Experts of a small language model.
Size: 10 layers, width 128.
Below are experts of layer 5 (counted from 0) of a mixture-of-experts language model. Rows are named router (the router's row for the expert), up (a neuron's input weights, with its number) and show model dimensions 32-63. Each number is 128 + 24 x the weight over its row's rms, rounded and kept within 0 to 255. Numbers have three digits each.
Before each expert's rows: "mostly gets" lists some tokens that are sent to it at least half of the time; "gets" lists some tokens that make up at least twice as much of what it gets as of all text. This comes from a sample of Wikipedia text that the model never trained on. Tokens count by the router's weight.

# expert 41
mostly gets: " con", " out", " p", " part", " pro", " sub"
gets: " p", " in", " st", " f", " con", " pro"
router:121159143149120123134149102187171114177134123116120136141140140152121100166124126097106117130149
up0:154134116150138157116136128125124142152163103093097106145133124152106108132178141135117144116165
up1:129130126087143159152116149140133094126130099121113116161139113148165126088117123113135131139128
up2:099145152117079115119089094145107088165138140088100155130131153132136124081150108107120103111095
up3:150149139139124122152098111153130069148161191115145132129157107150151088110125129135148141167114
up4:147126141110091133156111097130116102101118107130081155184129127153103153122147137141123135114159
up5:135153156139151135147114124105134126140124113148103157154165168125113129124117116141084146134113
up6:137145114148126110176178158097128103126125186138113132144111128129105159139151084111134144118127
up7:139166142168149099162104139132169137141138122123135127124094147116091128112137152066072066099119
up8:101102134148125150143152159136112149177146136139146104141094139110144126129168143153118130104116
up9:117139175112130129125127066155127162138174128158133146139131144114146110149136142169125141120139
up10:141115126161119085159147156121183167152082138144172104100126130104106110169117116117117164145098
up11:111156122143150142141125174162140143186104149168084106144128149117054179171157120132104105163128
up12:120135169171133099120135135097127135145083165085127105132100127122114066156105144148114090151102
up13:125099148144131169100137151138136139117125134120113126143127165156149119117079106108062153129092
up14:121196144106144108140123133070133118150109157111132162136163114173125107088122133171142099117146
up15:124124131112106105101134133168127128124172074159141168143129154110124105115141147088115110104100
up16:115155147133148098153113097148140140103085108113117121147157148124163176115089135144086108151122
up17:155108151152160164106135130139143104122126116156118123129110174147161146147112129136153121139108
up18:103125167127149172139107116106125090140194142126136124119188136115146148174150126104130143176155
up19:101161088148125121138139151120117134172111150147085100104120126125136144149146135165082155121129
up20:122128157130130191145121125156158123115133080132125142110126160123154137168095121114095122132124
up21:170104109096153154156126139126139098155157143143118130139170118124127074150126109099188145113135
up22:109138143134099080141158137095139158135144128215112116120111108117118074111108124122171090127138
up23:105147115153140109131106115143148123166105113123143087101116138102135179107122151133101087084106
up24:117156143095096078154126104171126128141108124113160124135168150118123095107163098143126120126127

# expert 65
mostly gets: " le", " pro", " o", " app", " pre", " develop"
gets: " pro", " le", " o", "ro", " res", " re"
router:090150151133114139169152125145150121147150147141134155121158135120125132150178117112097124135134
up0:124175118147100125118135145121137145120111171126106155127105164171102073133129053109100138126114
up1:097162149123141106102128102116145091144150161143111134152144169137104145142184119107110158081124
up2:115108148163142126133136104151177129162143131100123137144090170132166141092155134112119063096151
up3:121173091095115118111122107096100084142143135106131117137149113105138191089157105161128102159121
up4:156116157103133108143139111116187095085129108117159153118112099131133117155106151127091102112114
up5:124129105155116131145119137147114165132149172100090103138157136152116120127110104135082111120130
up6:082155149110108167143160097159094069112102130152119134124098127121143120133160131102148152113130
up7:103112125135103130143118116139154135130154097159107101145118128108133143178174141104099152102146
up8:147167120116122125146132119117113081124147110136124117132127147150141137175104101121125117146120
up9:122124098150137141116087170160172101118101156103090129200127131111114133165194148105092125150157
up10:109138119136094131144161091120150108158133154144118116093135101114124125130129180099099136098112
up11:138162134095144125094143088115147144157161170139134139114135113120105112138174135095105122108129
up12:123114126159149130172142146096101104114154154179125113124147137136158128098134143123130091095130
up13:142124149152118172090142117110144115160158119137134101145089133070157100107132117166108170139130
up14:124140144059082140148134146184126138168147122126143110144098102109123122112145167101112138141128
up15:106143124125126134130129141162130099120123140173117163108133090131129163173129107128172088144131
up16:122106142168160103117113096164090125118103133122128115129152145151142158100115103113133107111100
up17:156108123150118151142141101149110146109143130115161165161111139136150152072102085116101134143110
up18:124145110076101091143105089119125118156130114075190168160139116139160140152161096159153128144124
up19:152121137161118127186135133138157105092133173123167109108144142142109143145112163162106094123110
up20:116105107111148105141126146149123132112113184153143130135141098114120109157173089119168125133127
up21:107098105146104116185118155095154127124067145168144126120088193134134117108133123121156122136134
up22:140095156102117140135201146158138169155136113140139092141150102094117149121127112160121128092127
up23:132122119153062098181139136158162123158159130166126133162140141137159101123173160124153120144139
up24:120171130122151147141174109138120145074129138111125097144118154110134135155151125132129123096155

# expert 3
mostly gets: " w", " n", " wh", " pr", " inc", " dec"
gets: " m", " s", " n", " w", " f", " l"
router:103131104155107152116136103159128143128140148141120126108147144130116087160136098113127098133098
up0:120158145131148127065141115129146173115081118130152128156131169107130132133111139147066130136115
up1:141133114134151151131087092145116090110131111138163153126135114150166171126140064139102120104107
up2:102115142147148118109128133138116162168129190147133148143138094114137112134162099141139076159131
up3:110066090157133078134161079114066145121139126161122130086135097136107142132136105136123102112158
up4:132144104108102111092140125181097108104136096161124148128127124114108146146116085109132110124122
up5:117126153131130123154116112154094183138148137150134115122168129095111103111054121139095149137048
up6:157161062090098146109153145123123178124130122129105137160126125139044111146139119116119098161151
up7:086080120165175126106138138142125162151172121124125117133121138106078142132151136146115130162115
up8:093138073137103094120100151113111112112154088127140116175148125191122069118138133097111151147092
up9:133090107147142110111135161169126117111138135091094138156148174109147086171159146136139126152150
up10:111151136123120109171118146139095163139103170158087074165161154125121113130155149161125086116150
up11:123123113150147172098139095163103144118127120111100120120112151157134108137186143115123093125108
up12:177128099134089146146110134113109163126088131181104135113139142078129120124093132073129084118104
up13:142168122125129144134116148148158106104127104151162161099126097132176134154122082123168162161162
up14:102136131149156128082140114158107122146137108144170121135104136125122130129112131112111091149116
up15:139185143173115138125100114105152138148122132115143150169125152098102152063157085127072117128104
up16:137143125110129117159155115117118140061145102124100140158095118132158107103054098115166137101128
up17:081077148165163116076124089141125147103154123117074124108115129145105150135160126161115102144141
up18:131114140138111153136110113175151129091125129196163138135118174102141096108136105106143076104116
up19:131167092118137092118117155093128108125129135109125126128124125116113137170109099191112146158109
up20:146150121157155145166154105101135139106121155145133130089134094160169123115145130094163175125149
up21:135125134130119203143132133106139097140120143128118144144122141158140126162158135118153150124123
up22:124096147149147139122075100186136151132116141153113136145098165183108120105123118115161107086110
up23:121104154167125140129123155166170137098139171141092110118133177082134184151107131121121132115102
up24:104120109160068128120103129133125190119149109126120166115094131127095124102125139148071132127139